python train.py --n_experts=64 --hidden_act="swiglu" --lr_router=0.00208 --learning_rate=0.00235 --decay_fraction=0.923 --max_seq_len=1024
Below are experts of layer 3 (counted from 0) of a mixture-of-experts language model. Rows are named router (the router's row for the expert), gate (a neuron's input weights, with its number), up (a neuron's input weights, with its number), down (a neuron's output weights, with its number) and show model dimensions 448-511. Each number is 500 + 25 x the weight over its row's rms, rounded and kept within 0 to 999. Numbers have three digits each.
After each expert's rows: "gets" lists some tokens that make up at least twice as much of what it gets as of all text. This comes from a sample of Wikipedia text that the model never trained on. Tokens count by the router's weight.

# expert 31
router:487487531500452477494472489514541499516492479511517491493535496497536524508456488464453508498506536483498546496532532522472486502543464529522479532531520492536507509494501538534506531505508483
gate0:529497489524540493508494549504460520465471521465478495517521465486525457524476529481498515503474505465514513521456458483513481535552543493528526492501526506470458514502471510494510504511513503
up0:515507485503520489491506514495530516443489502463503495532468492492564465481471510548473498485508531474501514542488469446545484534535510499516527503458494486503516527510476491514492492459497490
down0:501524528475488496520483492539462482491511487506488497488510451480518518495423537481486556459501471500485516501512505536495486498502518420538501525503519517489499477501524516472504510470498475
gate1:513486488492509483500507496512530493521532515516481505527516522507478475485498538485477525468483503510510466501456440540494525478474474526489504558551513482504481510529506506535495505494469526
up1:478506515522495478500477454524512517510532469480521510481510500487474510497499504476532515529492508498482502466511480490497499500513493504518506489455488520467453477503540436485492484536522482
down1:504538556504520516510502491475492488502497462492465501521472526491505511482504535449498509492473527535505547459501530523511501514485502537458518510474499508479546513499512513486512502503478514
gate2:512466506530497407524489514505531474532483540479544529485511481490489500484479481500515480543476508511482527503463483512469485469474481472539473464481493470539481484493508460503479540505489492
up2:498498474482504523463484457461495461473532489530476492477495534480518503472478502508523504541494456493568500480515566480542524519530471494506507509530496520460537527449486473497500481521537527
down2:518518533487436491535509478521466488503524537465491478538540490455528492517480475494505469473500540504511510494511463552493522477477505503490490466526525493524485500514522458484494470516451525
gets: "s", "es", "ing", "ed", "ers", "ions"

# expert 9
router:495482526466534525460524480519501519503476535470520490481521479497470497513481540525479503477518478487454532463465455479476525478531521515516515468503475511527527506479489546455512486484502497
gate0:530496456493499521556504511516506517482536464497491510507509508516491501533552469483501510510485516481512497521529496504523487508459470467495480500539547465502504493553515510536519502492497507
up0:493501495528475508529504506500534509482516511502488450508511509501505535512501507515517497483498480472549509480500500459482460504500502509472444463493492465454537549524530527520514502533544519
down0:519503502516538488468493485472493490512479523475502521483517529474519458532491478504523437511454546500557526510439479488469513443527483502543462531480508479490549503536499512496503470512517480
gate1:475496520531512476521467530490489474468511496504491504526490507520528501489518476480527495535482533544514468529533502490555497507531504530514505502528489517527469476539493525525482513515500488
up1:536482530467499488461494491505502511540493449505488474519549479487487486496515477502500497459492468474478539489503538539466476527492522457481493480504497483511515505456517504527529523458493488
down1:467496509486497518478502513518475526511476484512531533489507486503484553475504544507497523508519523460520435513464458494501513530475538495521463521496498511504509523542505525511471470477551574
gate2:537522466502477485502469522467507467467508469518527504480469486497508473533498490516546481534461540518505521525503527493515490506498461485457468486498534496490504477520476526501495478506513502
up2:506541493496483495502560489489475525502528512493523463471483487493511495518481519515510460524489513523482543494503533507451467509505471485471471512478499556471529471483476515484525535514497500
down2:463494515478550471483490522512458485471517491510484470492489495549494521500534533513504508486473477469503504508491438518464453506464538520439502499515475523473470524466462460483519507502473455
gets: "1", "2", "9", "6", "8", " m"

# expert 4
router:475476536466538524459527473516487534518464525488527492483511465488479484513490521535485509468522478500435534458461467488477506474533516525522522464505487507527530505459490539469535487490490464
gate0:497508474524474508495502536486503489502463460514514486497470495535474503497498460483553510493437530517519506517544488529513511536503503471479497455516509474523469487485490520507460484454507476
up0:437493516521536464507471516500504509452501493509491485509515485486468495530517475501467483455432471533506425529481506519504532521514499529501512486525527513463457508513486500465557452502474495
down0:500502515451486502451527450509501509464475504500506532519471516509509505489494470485500520491536537448509461447475505494490467480494493481472487502486540481499479473529471508488487472516501501
gate1:501533530543519501560564473489482495463513503474532463468459483509534535507491471470530495533454492516477457510546496486475516544485514504458516512541530546506495536533479499548478506474472482
up1:529503429512465506464467506510484508529523483496477535515518469512495423497510484511503547466504501490505521495461518532501461505506438535505448496483486453516531477484489501474486470500522539
down1:526484571480421509506539469523507453486501536505492487510490486535475491473487515507533520514489520529483525509520501499487513481507546521497523512510500488492532491528528523500465463503474520
gate2:485482494531486456531514517465525460461520491501484519486470507506501512509520483483504484516418512505505484501521531479471531514482496473490463535535491484487509461489525511517510458504436518
up2:522462525454525525518555487499518462524471483509493465479506477477519484516488497480512489466478493451500503511527494500497523519502506476495508536502496494502476459521472525460531480539516488
down2:515491491492500442525481476530490514494488550525489443523461529500522505525547464527497459495579487481522498447519551515466493545494478513485459510477452475545503481506515524495498505507488530
gets: "a", " A", " K", "th", " H", "9"

# expert 56
router:524537513470533520487530469513456476477491527483512488544515482480463514506530508523519517536535467463524505515461462521500531481541508538522522470473510494504523470490482501470528475470495508
gate0:539513493515459504487464542454486467502497488562524500505484514487456469475529468518512456524494501544537508499436500566472497508509477521516513482480536484502520474497496502498499496525506466
up0:458498496502524501489491503543479552557506534476499539521509500546531513522476488477475513527527548472474504511512489491495518472507540463485502493507478462494492519482473484510527496529479492
down0:511506508524556428522477491538462512498517505491543541520482503508516486513478486499547512497470487546493512535510530544467468497513501537500515533514527514512506499496506500554508495493507517
gate1:449501529510474529486523487514513470488468477530487523499475519499478519462504538509477487501517500508488506480487466509523480457534504506482475472453542499507512475505454461518510532518501515
up1:466468495500467495484489530525509541490468528468528488497513471505547526481514476510486543475491482509497484527455541492516517500515535512494462484530490490524519536484509504470479464501465535
down1:502554487426532482523514497495490488513518452553519491512518452533493554496510500526478520543486515486539552496528493534491505536493514509504481469523499474506468486502499499497495459519508464
gate2:496485503490468475500488494509455502490503463527491483497459464508481485534481512510499469493476520488478485464525550533516532498461546488504471449509489513516510531458499469472513483507477508
up2:517485503483518481479482467504460508524527515506481460509523466510452459508489486498510478484497519468487489466532558542497528506439507490489508492497494531514507504472493490482512514535487503
down2:478486454474485520508496528496455495483500523532472514489526520551496530513500431493512490464510533515497456464486551531489531503480525489512477477513498524505515495487451467455479476500525526
gets: " |", "|", ";", " (", "==", "==="

# expert 6
router:532512513479480539511491482524491468514506527513486540465523499479523510502483508493471529475528478442503538523551478557513555511507514493526525490522504547523504509500509462520511530508532492
gate0:468486520515466476506486505532495467508450516504458510466534504483524485467542488506500461475466511471482547510512489511505476500478478472516498540456463518523460519529468524512490455522500524
up0:502475510499514465463499502502510546483503514469544466555494484510477514516465484497502503520518494550484515499453510497514498449501468532492487497530532528477524499477570519473488532550525449
down0:468494532521506457529516531470527486486486477495501501465504489484515523462519490525483517550511489461523483463542479487497532541488529500525489516487471469496512493542548486487502491495552496
gate1:505512499604473538525511524525448456522501493566512501481510494505490505484512511515514492517521471535523506502447535541531500521498472425515539480476547505537484487497512439485508482458512483
up1:504462483477541508461520481482527525509499464488521489502509479499487509529540467443474511480518510518484501531514524497454480496526530465504480486511469487504480463477483539507522453499496496
down1:492483504458447490487515511494551493472514502478455487527498474496500490502513535502540483506515489500515523509488528479492505559448496505525499525533517512523489503484509553538557480535522511
gate2:491505472468470501518516485465426486516511521490482551483533489509506497502466497538540517546483463540524526533492554504478524526507500495512482519513516513472488481531509468477483484480477531
up2:484498516492464497512476498494455468554482485489502516488549472488510523477499512533498485522491509509485494530485565503520489520506498476505487526511537526510474487498507494457518490463484504
down2:498502489543474552501523509486495483498528465463485468517508501520522520518470521547469536497456472492470519527519500496526505507483518522491491513518505484488523498528466518431496525507499496
gets: "ing", " of", "ed", " and", " to", " was"

# expert 41
router:510505497519503487495512473463479493500511475505577482501533474483512497521490529517457465498522491486512529485503502525509488506534513514518511483527467470538533504486465516529521502485509467
gate0:508499494529511500506525492457464500514479501530503517503483509546503494525462466462511475525479487524496528512438505530511482489498487495478538519502487481538505504459499485487514490509469518
up0:487530485534503532492497513487467484499528520494481499490464469488526522522481549481468525517486512527526497520558487478477475501529520508488511532511468539473483503497503471487504505509465506
down0:511482494491479467538498556515498527491438501462494491508502488529458478521490502526545528489472478537517535473521483469560509526493516490466494536509481487465510516484503517514465549479530544
gate1:468550502538480570526493449495496517441486486515491479520491508494521523483471487552527517540500521497488515485518498486486462469479508509444499498512509495499521473510504535539485491490451532
up1:508482491490514469514495533493488484554484495491482534514485488517477516478529522457500506497526536540472505516471593524513518493504474471543521484456492507504439529488497476496462526525528542
down1:493511515491536519499516501485507487496506517518445500487488526478490511500513485516474520453471498466483526497509511489498479481532503488525493535498482488483503507541517500501570480483514473
gate2:519527472457481478508498475502475494487491498521498507493537520456519526434538501502497447496483487500522485507499494516470457484511520501505482485471509520493529507495467482510522517449519484
up2:501491504513523501513507470470494475518513510527516486518554502495517503518518500510499522500500493566509500503506428510525529499476487492532504496473508466507510485500535454470492484521524512
down2:507526539497542522481473534511498505528487544551490514490515499483476474510478493501496516486537485508467464488483548520543520478507487503549453488479511499500531475477500534507508477471495521
gets: "ly", ":", ")", "-", "ing", "ation"

# expert 13
router:502479495475480516510532475473500529516500512443498467526531500490505518516528496512481497499514458517509515494474509475481512474510526497530506461505468492496546470473501508513517513497498503
gate0:502490471543474495477517509482522532511495498473516485449517511484506500460505473467499455527489530533495490533443504487502500466508494473494485458483497484480487509464547461486526556507538494
up0:505486458530467506504533518471537515527508490474521509472486462491492517517532483468494447511484515565486519557455528473486488506534510468511498482518478524440522515488534480499549550489522495
down0:527519539495477464484481533504518501526482493488494500507498495514479491529547534503529491478508511545462475482527504513508533515481497497497480492512480502470512510472502518488526485504509506
gate1:515524477555477505531504532473517531470463509447478539517538475501513509488499512507528485436483488534501531549512515524512495495506490497514503520531514502499500512526487495514538506492511439
up1:469450482474462518491483484536473489457528469515509514512494564492477515519501499481501501530539542504550473493496448477497546529486493512507501504475518481492537509478483497494495488500486512
down1:483439489511490467515521488491507513462465468504499546533493482467518533475476448541550497547495445495488490539483511494485477452481500480477514503487487464460474531513503493472511521505533444
gate2:483564493575549484489485478459491502494486509478515499529497478531486465512561586515526496498492482494514518446487550481491486536488489481501496498508501518518488457521462497532480510498488529
up2:526461507445505480504509511547498507522510494520476493483511542476524522491459421516483497492507514485471519539542454515502468466476477524462487521501496511472510519485505523453496486487492498
down2:560512484514500515503481472483505485489466453499517544531517534531478495447518485500534475458514480478546555463567498517547523485477552520512514512490534523470485535443536516482519513466525524
gets: " B", " L", " S", " G", " R", " D"

# expert 61
router:496489522447544548473531488517459513465532484489477497476470474523502452494482525543458463505524468552470513477466475459496478495520522514512511522497525459522530470529476512452514518473534506
gate0:523470465487483481527510491479515491453498485495470499448499503479524501467495444534491499532492493520476515514463523500503518537486546518515468516507545476477500470472521493501540497470511404
up0:565498503507542457558512529531504444441498553490470559485463525509477450474505451490501531532497478493519497489487467485479506550502528529515482514540517481520494519533506496524509484466503441
down0:539490501490522506506508512481501518520513525454494456476473526515512504525524521538510497466490496525545473513504560476519508495483522500529490508500522529535544501493529499476524540519492531
gate1:464459501510494509516518521489515523459508514527477507499516506498506542529517498528536476506454517514504488461462504516490545468502544536464529563520539511538474516495498501444513502489520538
up1:465472508496507507496525499503502513508502517486484489480518510513488537523516465480499515508478492490517523416516492488486482477461512464512505487507520511546502512523509527463461484477491517
down1:488506486502456444518482494548515475503490523491486481494412472516530516516498498470505538511520531446461503500500472455483510481521434482467557492527499500489479484551502458506460520532503488
gate2:541523492488522530501491546489503506489496490520462524507537519482542521468506466492538501535464528516489475501515501485537516519491503514484436510499518453503484495497520489547498494500450490
up2:487507489525495471502496505481494490504513473508508487508481420473443502520516499496443499497526505503522448513523527505482521439520518482504538501523577511486502512490513471480500474509493515
down2:522505465499492521489531537504554525466481515520485509534490524496528496506489494465486541523429500507483510502494574468478476486501574510513515470486484535512495442471501508497539503484494487
gets: " ", "–", " $", " –", " family", " —"

# expert 28
router:491481521471534538474518486521508507513460518470525479467517458499479497508475534541481529469521477496480522467468446472479510468518535519519519466496487502518525495477480540477526497485502481
gate0:520496502484489498536498527513478520468521483499538522481502521531495514493496487499528531491404508487493445531545500476542497504470482441454477527524504500522495476487498559466496533464524475
up0:510487507532513548480502485582510495483519512470508520486464505493470528548485487511520571471517532493500488513476472532546478480488469445494486528486499534505505490479462497524511518478507535
down0:486513533548472504461509497502515483531515504488486502490524500477526477458541462505520489494521485475495500549516515447469483533533475488512500540511509506516516492483497500494502548501483486
gate1:546535531486490472525494543526490504499517501538489514511501506541476525478489511509512484492496526501520492499486529509548517506493429469426434505488520522523459484514462498468465497518511496
up1:493479528505488505509489511492518508491507465504484514507494506495550479470508470549492545528485541524503504474516501492485480520498478515547523524541488521471503521464474515451518442479469503
down1:492521509501480497506466492468488522480550433494509514537480523464497517500478531501483473508444428530497509478541483516522472482462477430542485536533539484480529465474532521515546499464498494
gate2:504519509515453524502525508490513523497504501489502521467464520483508489481482531454537445504448547524527500517489532478567516493461465487496491504492510493499474505530497490559493566489497512
up2:481506480494523471437461554506487491514502476528503490515513495502489485569508481520499522462505513481488531517511517494511456471494472472510476521517468499510528475508507479525464507450514504
down2:519480511512495508520495499514525513462487497530482494526525475541468541494466537524559518531544475534510539525454498519488509548494496456489535507520472513461465484482507536509504478521455502
gets: "0", "9", "5", "8", "7", "6"

# expert 38
router:514485511453533524466531465526481490530532486440512489476529497500494443520464520490504482472533464521483524472472471473454482485496536499534526473505476477515539500506437478500472480525533516
gate0:511525498540478524512525534491498520452493449515505500506501545528498528488495486512532475511464543533507453503508549504523468513505494482459481464500547542497457510505519503516510485498517477
up0:495472517516520514477488502462483488462519500504524495515518505489517467489468523467476547515545478510530460495510481527464477486475503478494514462487498500502491497464571510524526521490456488
down0:514501482455499483506458523485508516468521501524480487548494520487506491515474463521505512498499533525518499537559471494512493480463529487522533464526539419452509504506475546541550518509472495
gate1:506537471478507538500526515539488515504517524527466523491550468494530494479527487519499442507512510546516531493496494488516491511498546511495421527500488503524487439504499461499514514452523453
up1:481476435487437457530524481487457474435512495535513519478485489493467477465487505518491513501472483469530497476476512481479502480481480501507548535449542503504505497507501498457501493535506518
down1:495467528472500534565512511512520536483436517523501481523543473480496483509510495431518482523511519518482526498509480501452500515502516545467447506521498539504535468526422463539522544501468507
gate2:558528456507505527472523505515489528476492509498518460466487498514503454517496500455506486533493527509538498483498494529497536473455445487502504468500486512450509507512506484504436486515527503
up2:444482541514469482534495450445511454501495469531447536537523523451481504487514464505498511465533549468458528496489455490460486521548512479510498523477483531512465524500502483464519512463519508
down2:515529485536484486490484493509486501512445523456472507465501521486495517460522540485523515511485504454508516519469516488499518520480522500526488498510474503494524476486533496525496487508529495
gets: "1", "2", "3", "4", "5", "6"

# expert 29
router:474480515476531530474552486522506496518457524488520468474514475486478478504468558526478494478520458494496528465477445499489515479526515505511532489501474509528530504486495554481494486529506484
gate0:495502512506494520498504498512495511472512523511488459511504479494524506490488532501519491485466569506516492516495449516488464498483453490504473521546503528531466508506536508488504535536506504
up0:467504494491519481539512453544489537515538518503488481544473512488588478493483494502510500526459493500549519511496482487524508521508482497503484512556500480504473475506516555497508509540526501
down0:509500515479515537512488564491505515500497475504497484486505507496532508527530481524492507518465474467547506484524463462519514475457529490443512487517520490460504547467490483494507501492496470
gate1:457489515493501498464610532485443481481502515511507511500484511480480521497514533501489511558523501463505470486517549495515517516497458511435480533496485481488460466520468512515467550516498490
up1:535498499472499487515456508514549499486476482537497496483491503507522502494481549506482484497446535500493497518539479516480511499506525505511533472462516517534518519515512500517498493484529547
down1:464495504504485521462517483494461501495526472484460499506497463452494506533517512501486506439472472563498509508528490534485513508493482494537522501512510447490492535489514463495512461489515546
gate2:487514523504531539533528500482494504518481524497463506484543545520519513456517551476515448527502441542499484491506464506518503522507482466468464524473463519471489489503510517503467492531500509
up2:485482527462518560530508517478490508502502485505431460459515528508487493468486564515532479509508472515492501483525468494499525517521513466468476531488462533512497543526505502519433512531476493
down2:481522502497500498493467551520531534508509509505474560495478506480512495502488551486525482538516503469482489484521505494444447498530486476519521510485488528478499532476514543559522483479534519
gets: "ed", "ing", " in", " t", " on", " by"

# expert 49
router:491522520483488518501490496461506521450530531473503449552517479482503525524501502528443477447501464514529471466466466471453475546499527515501533472492467490475518501504499521490496510489518515
gate0:515505465521508503521476500509466486495497454519526480487507490517487521517533460511469495499478509490528499497528548485478468537495474495462516501490526566525488423519519508457489486481449499
up0:501459492483486510562568483456481535531501524497433488477472502500532498528468509523559514519522477475503521522498468460573545475497490536498483488491452497500518550511443487503504510524524483
down0:509471495507507503501480484482538482514478521498484492499543500487494496519458522475498534495472444543434436507510501506532475485497537488501478484486504495505498545465499528532498502493517496
gate1:508509476558461525531509477513524514543510499521520538501453526489503497518536477490477501501486456527469488495520507561548502478544533484496493476558561492531508531498525480488503496496496476
up1:509505507529480504515521455509498455479541505526546557505452520523508496522552514467476529502495452511467516493510508494525503453523550485521492502522526494493503550471502447551510506467518459
down1:498499527541494481497491512501521498519471557502525541481473467482520512437492490503467538471520513465459491481514524513522501497454494510505477497453563467463518519504475508522491498539530481
gate2:492516502550542509506516533496475490526538520489472502500450471479488503479487507478493506496516465490504495494455544526523483485491504501515484466543514528499495445528519529520461495485532474
up2:498537529530503512513499504472495485519489504516460506504523494508458514458475496507503476477519451529500513464471514509544510501482477504527473484499509468484491500486535538521483491506534523
down2:497491498531477523490489488536531468524484462513531503533428437524530500498472473515515511520493482492521497482508501518503463422539509506513510509484475566478509522492468496482485534530490508
gets: "–", " (", "-", "/", "'", "°"

# expert 17
router:464474491497512504479506469495525508511517535501536522455484560458450455501469504525483554462515459464517493510524489512476443510521519525502509466518507479490476543485494508507539508542500506
gate0:516464481529489505486499504543521507484512508485551543468521545528480485525525492482447456503506518513512450526427544516496481485498498498484475504502489472518476500480515526508531511479541516
up0:482511452503529545515525504490523556529507487510471494477463509473512482518505493504506493471496514435484522539516500506489497528470506496483518520495483553470492497535474464483530520503485521
down0:514546523534481481484537479500553461503450511517503489508504530524456486496528542531496500509513515500490467479501475503488437553514503514502508474514472495490514495507489545512498479539516544
gate1:498512452510499479478489493429458510484516511505487494503499487453485523514473463513546500494496493520510488475508538488453480511517492494496482529552503495497513522486569503478518527495496464
up1:484521507511506546487513534505485510507460535522489518474501494488507524499476548509485513496455484523548548542508499517475493493514519523481474486511508490534514543519544506511556492443532516
down1:502493526482536518513454486518509462552513526490473535463478459533518504491479475517472509524467524531478504518502507504472509455517473501545508526482502515520500491549510503501446529509509513
gate2:482469475499537491484492561479501495482525500499519501523508515478477520543512521515545523486454531472507488500473489528446496502516485462484504513515481558496536521470517484500514440508519529
up2:518528513491475481517527493532500533525479534497472491459493472498511475458492463509448492493515491501558530490500476476582513466487480519485502477474534429513505498525519528506511523513473502
down2:537509510510564481512486495538505521449481526490552502514515512504460499535443488489483505496495460518501498586556496466495475504476474476516507479485483542508513494523500470494521515479489491
gets: "\n", " \"", "==", "===", " also", " =="

# expert 54
router:487515516471506510470539473520463473463503476508529495488517488496484482498462544480518463501511492526474523489469454487526485464522508506492521507492464495520532470497471486467524486471466459
gate0:523496485544516451491534512486498510476524529520519566468548480526486463502524506502512474503479523511474513481510485457538528476532464489449472515489524511482519509477460511500546470498455491
up0:508493524497473544492488484504476511513463513510509516530475474497512459574461491560518500481461544534490507489548484512525490531480526468519515458517471488505459474486514459477497524486518518
down0:538510456501512493481535508493491477511519497436463508499496517516504503510543529492515514472540481494538522489554501520438439496475490481458486550450500501492472495502470479506495490496468508
gate1:532517538499534528480498554503530509532521488496473487508520507489468516507480478522519488514535500480482514532497526480491462516431505551496523489489501551500470489511446472526504532445445467
up1:487513486524498449507523478505486545465440518450498516484459473491478475475531571497506492488501568509514499486500510542516514520485501474548478535505499502515518472493510509492484479492495531
down1:522482507517488482523500500487446485495543492516514483485484516449530528498496507479472516490484499487511513499483505518518490506556509499532515495503513491511525517496499485490467530460493511
gate2:492530499506514534501528500449501470449537518528491540491504494479485502515524507489540489534473497510495554503544498486513488513456494480512495509517479534493519462538477496503537483476516488
up2:520472515510474465479469490537492538551458476454508475539496493497509499501463486492459500482517476483521474486471510518485516497520509508501517463468526462501458510454538484513455517514481549
down2:539494511528453480495454502441505520521520524534499484512503560511485506467488515505541484497502551561502447445480491524538498498509491506506440448547502522517494501518525525460533524466466527
gets: "0", ".", "1", "2", "9", "3"

# expert 10
router:489478532470549532466535483520485495502473507462524479484518459482478505512479558547483534469517469488469520467462454479475516481521532524513524453518490512519517504479451534465520474459515475
gate0:505468462514467468503540511478484494461555504468471489515484512537525481488536512464483528512465526499474494552561514464501535548512547443499476465478491494470492488496507460462495505535509493
up0:547491477469514522491482519459510512524475466539529488518478501482526523494512482499483470506528506487516530471541474513505491454486531469493510512531511499503529457472497509484535495459475498
down0:523490502512472529481488467523489486519548499488509489481513504487491512498472499491529524536507498483499498478497491454557527459538478492481491468491495485483506533534502517491478511490463540
gate1:511525440536497541553489527486495494501515472492499505519492508523529498508503497499517459546451538481462488541552555501505467516500489498489482507489550495516441498529518530517508485483506464
up1:502548454523515535589489488485491463522495483510467537497464511471513525433552447532510495481482503467491526470509492491442474512522503498446495480504495453491491541493514509557504493492501532
down1:508502492529475494457539485510496510499457498522460513549513500474474516534455511517495483512452493508440532550492540469520497497495449480510493490505495517512520520473484489478543511526522451
gate2:527489486528513520524505524526501501495502465472458494512494512505489480492517510509497512557467536520500475518507495482524509485440496493477478513489456495498526509551505518509497524460487513
up2:481506519527538484495533522417499505474440467505486538545539499521470483527505457526534478515514495466524460517516492451513509517500486519526495492495512490563464530495467525513512528497476506
down2:541522537511503488537504509511517496480496516493471479523478528500503478510490514500523494468467538506436482491486446496558531463538520463528493521489494483459439528473481475487487511487479485
gets: ")", " the", "2", " |", "|", " R"

# expert 57
router:495478522473549549465531483529483523515466529476529475467526471480468493510474538529487520465522480485494527468469453488479497457528537521514516462527483516516527512462481547482512505496508486
gate0:476511482508505511512459519480504502460497448486486470544512523469502482497486489533416520562510531500517476499508502513499490490482487483485474483506509445504521458536499476491509510517506510
up0:508507506489479493474526463463472431503546490541527471492473475521492513542510529508498531501523522471470494452513487459482496540507476472520491492504441504516508519474489494456539498485493517
down0:532520493519548490523511537524519504469542464466526512492516469523454491529516487530496453523472502538474531513540504486501530484482514487471502502449448473490474529462521505471495485505496491
gate1:505498506510467455523529553486526472490510499503507571458524536482475499474551482451541486509465517505518463509538505524533530444469510439500463437497477495451509510500509518484487452502520533
up1:468502497501488480463527541514504521481508505481446501463506524480491481488519492497502495536495492522558445541534481554530504492500494524556501506495453522486523438488504508504499494504514501
down1:490512493481517494517496506516520493507501463478498523478499506470499495489551485500513505521537495511464489508483485518533542454505484542515468520516473479497529493514457479503528478469497508
gate2:484538503499480481522525543471516506480510502437454494528481492539507501502500510488502517525415508535502504526496521504522524492477476492498442529469488515533472476534508495537463503495499489
up2:528452524505487476521534503468494469519523512510476480475519481509528503450520500486513486508510495504498507512479464521458474477489507507494487518484503544534476488487512523498510465472489496
down2:500529504492525522522506489493511509506480467500474507503528530549461503488518515466490502487485520492501491496508488488463516505552516509487510502472468488511499491494491526513479522497518535
gets: "\n", " and", "a", " a", " h", " f"

# expert 8
router:482468517488544524467523483517512505508471518472513468473522468485488489508490540521490502460520480488464526455470446502467489451521525521527521463496478502528528505502491529484524487510512465
gate0:514522523515512507522471505535451507516510461507508488549470497563479474489541507464529487498435513531486511477547513486506510533486477462519468527454511496479465523457519511497475520489489513
up0:564511460522479499498501480466515497479478498496524475488477510507512501510508522526525493491536554573522470534508541499506493461510507470505527484488503488477504477505502518521521490507454481
down0:487510532472486499525512499473542512528509468491493446480519472528538485556527512475482507489472495493531501553487550510514474481513502496490473517471512490513504474524452455542430507495491458
gate1:471485513528510451556467508483522489495517488518520532501501482481500538453532476522510480497476475545511465489533484545519516524536489471497494475474507485531496550521547474518508523546514490
up1:490484504490560492501513485506489503490473503502482520535511512504506515537480500496439467512487450470475493463532534555481475484495461510528463496483524476483489457511517444487504491548516491
down1:511502489521484454539468476505484508479534486507521526436499451501492511500555492516501548484511533476515481504508475473489511480507480504543511518508496523500515564490505555494522476525474503
gate2:528485504526531509523563484497469521521462495454515516519475494524504481490465491515504515512475503501494526510525459553530472541519501453504468481486497490492498531490494460487504504493512512
up2:487488528510500525471531520472440531489481469457510535473531467496540501453490490529524490539468485481505507499513499516502486479530514496488508468529512493470520506507511467500506505518495476
down2:472452510496464507507467473491510512469475539464500489475525525483488530461516476546468480501494516492489498496499504524503496503432486501482503472528488542500524498530451506420495486513491488
gets: " the", " D", " to", "D", " W", " d"

# expert 0
router:484483532478558534472546483527500516521478511478512471462513467490475509524473536526482518466520471488473532462474448498477518471523534524520521465522479504507530498477486538478522488470505491
gate0:464484472511485467520502537461487475499525506491488448501492497441509457480489476529475480510481520476494509459476499501515530493490499481486453509467515532498498499496460541514506523548560516
up0:508500526472527487488512492445493554490492487507455507493550534470513510507512508463512545509552502489514488536529503531529509512544497505476477516535508516520538509452517497484508450461495511
down0:464523515491510526519495475501535493509496469519472470512495474506495450516500497485500506491519491535523480473477456496504519514555467516503473475495470517517508475456515521510467504497536470
gate1:486478504513470467534530500516503472480489527483486530489506482537489484490491502519506502507478506510522449513508533506529489433514490481436499521478531505473471478516518530486531486512512510
up1:474514462525509534511511457474462493468470464482507551499483496523527482507496531465503526501541510506447510513493507530552492522559488526481472528506485490511529426503538527533521437443466505
down1:461484479518490489522499453522500528504519506521490501488494575494481502555510500521507442536545524442458515470500467488517523506482505485493490509531448536457526502493518528488532521476506557
gate2:510507469513502513544491494474509490489536556526460532465494494507493492479526486471523448466432554515487483494512500511511502480498471488499451523532547479473488487495498457482512507533477536
up2:492503493494533459494437479473493499510489475486441513515547498496524494478520457528498484513470498522505516505540491506500532451467439535488501460486503486507479487522543489485507485544500521
down2:503539483555486530528536533498504491510485464483511447445462512520503552458497510504500489481483544503492514507529504498534471471512526469447483542481523494472527517509503500484499514494535540
gets: ")", "2", "1", "4", " A", "3"

# expert 46
router:492477526522497543482537482521490490529477509475515473451513479485479537521507470491496472475525466503496523498495483459481487466524488519490519477484502516514496471490477519489508512459480504
gate0:530500517574457507514491505505536489510512484483478499446506472523494539478449497494554513496471478533475532492498487453500507481484482496538527486486480517500491548551493529501475522490497502
up0:462492483462536505515509474532524480484490482518510515554477526479498513514488490532449529515467499538486512489479554556466514545491485492465524549510499513519482542471508506519487497493522480
down0:526466458487521543544500519566523513506471500440488521470497509523461506537512468492535504506549460472487473571471472477494518507530493502516526545489494507529462484512496506504493514478515499
gate1:436468481491473444508514512503482481470520500486542501529471446455488514467492493492483509542526500533511486505505493530491521507473510491504471508485580469490533518505499494533476497477486529
up1:530505516520503570464536537525502524520545523500501506526488519517523437542516494479510465464454484530523497509493523490496466517487545516434542521544489500480527495491518489490526472517520483
down1:486493446519505495491489485446499521465501486489483471501489540547509505482559468519488486509478520544488452508490541489468474483495465479533483512500496504500526540480498493502487494491499540
gate2:529520513474480504464511514474480489525491458505480493488506513513506548489532439465525485519478499536479476454529449476532485497527529474518491509481495467478461472509517524535469494498447509
up2:510510499527498484518460496505512521485513567514490515540470464473482468493487575497477535495500524485542508537495540512453501501456489545493515477525509515517541512517492493497510515508520491
down2:516492498475514486546463493493510502526467494523494485490466498493505459518503523482540494515448490536519472489514481437441501491529550491489508504509532527529484530493510498478480539524475540
gets: " B", " C", " M", " S", " T", " L"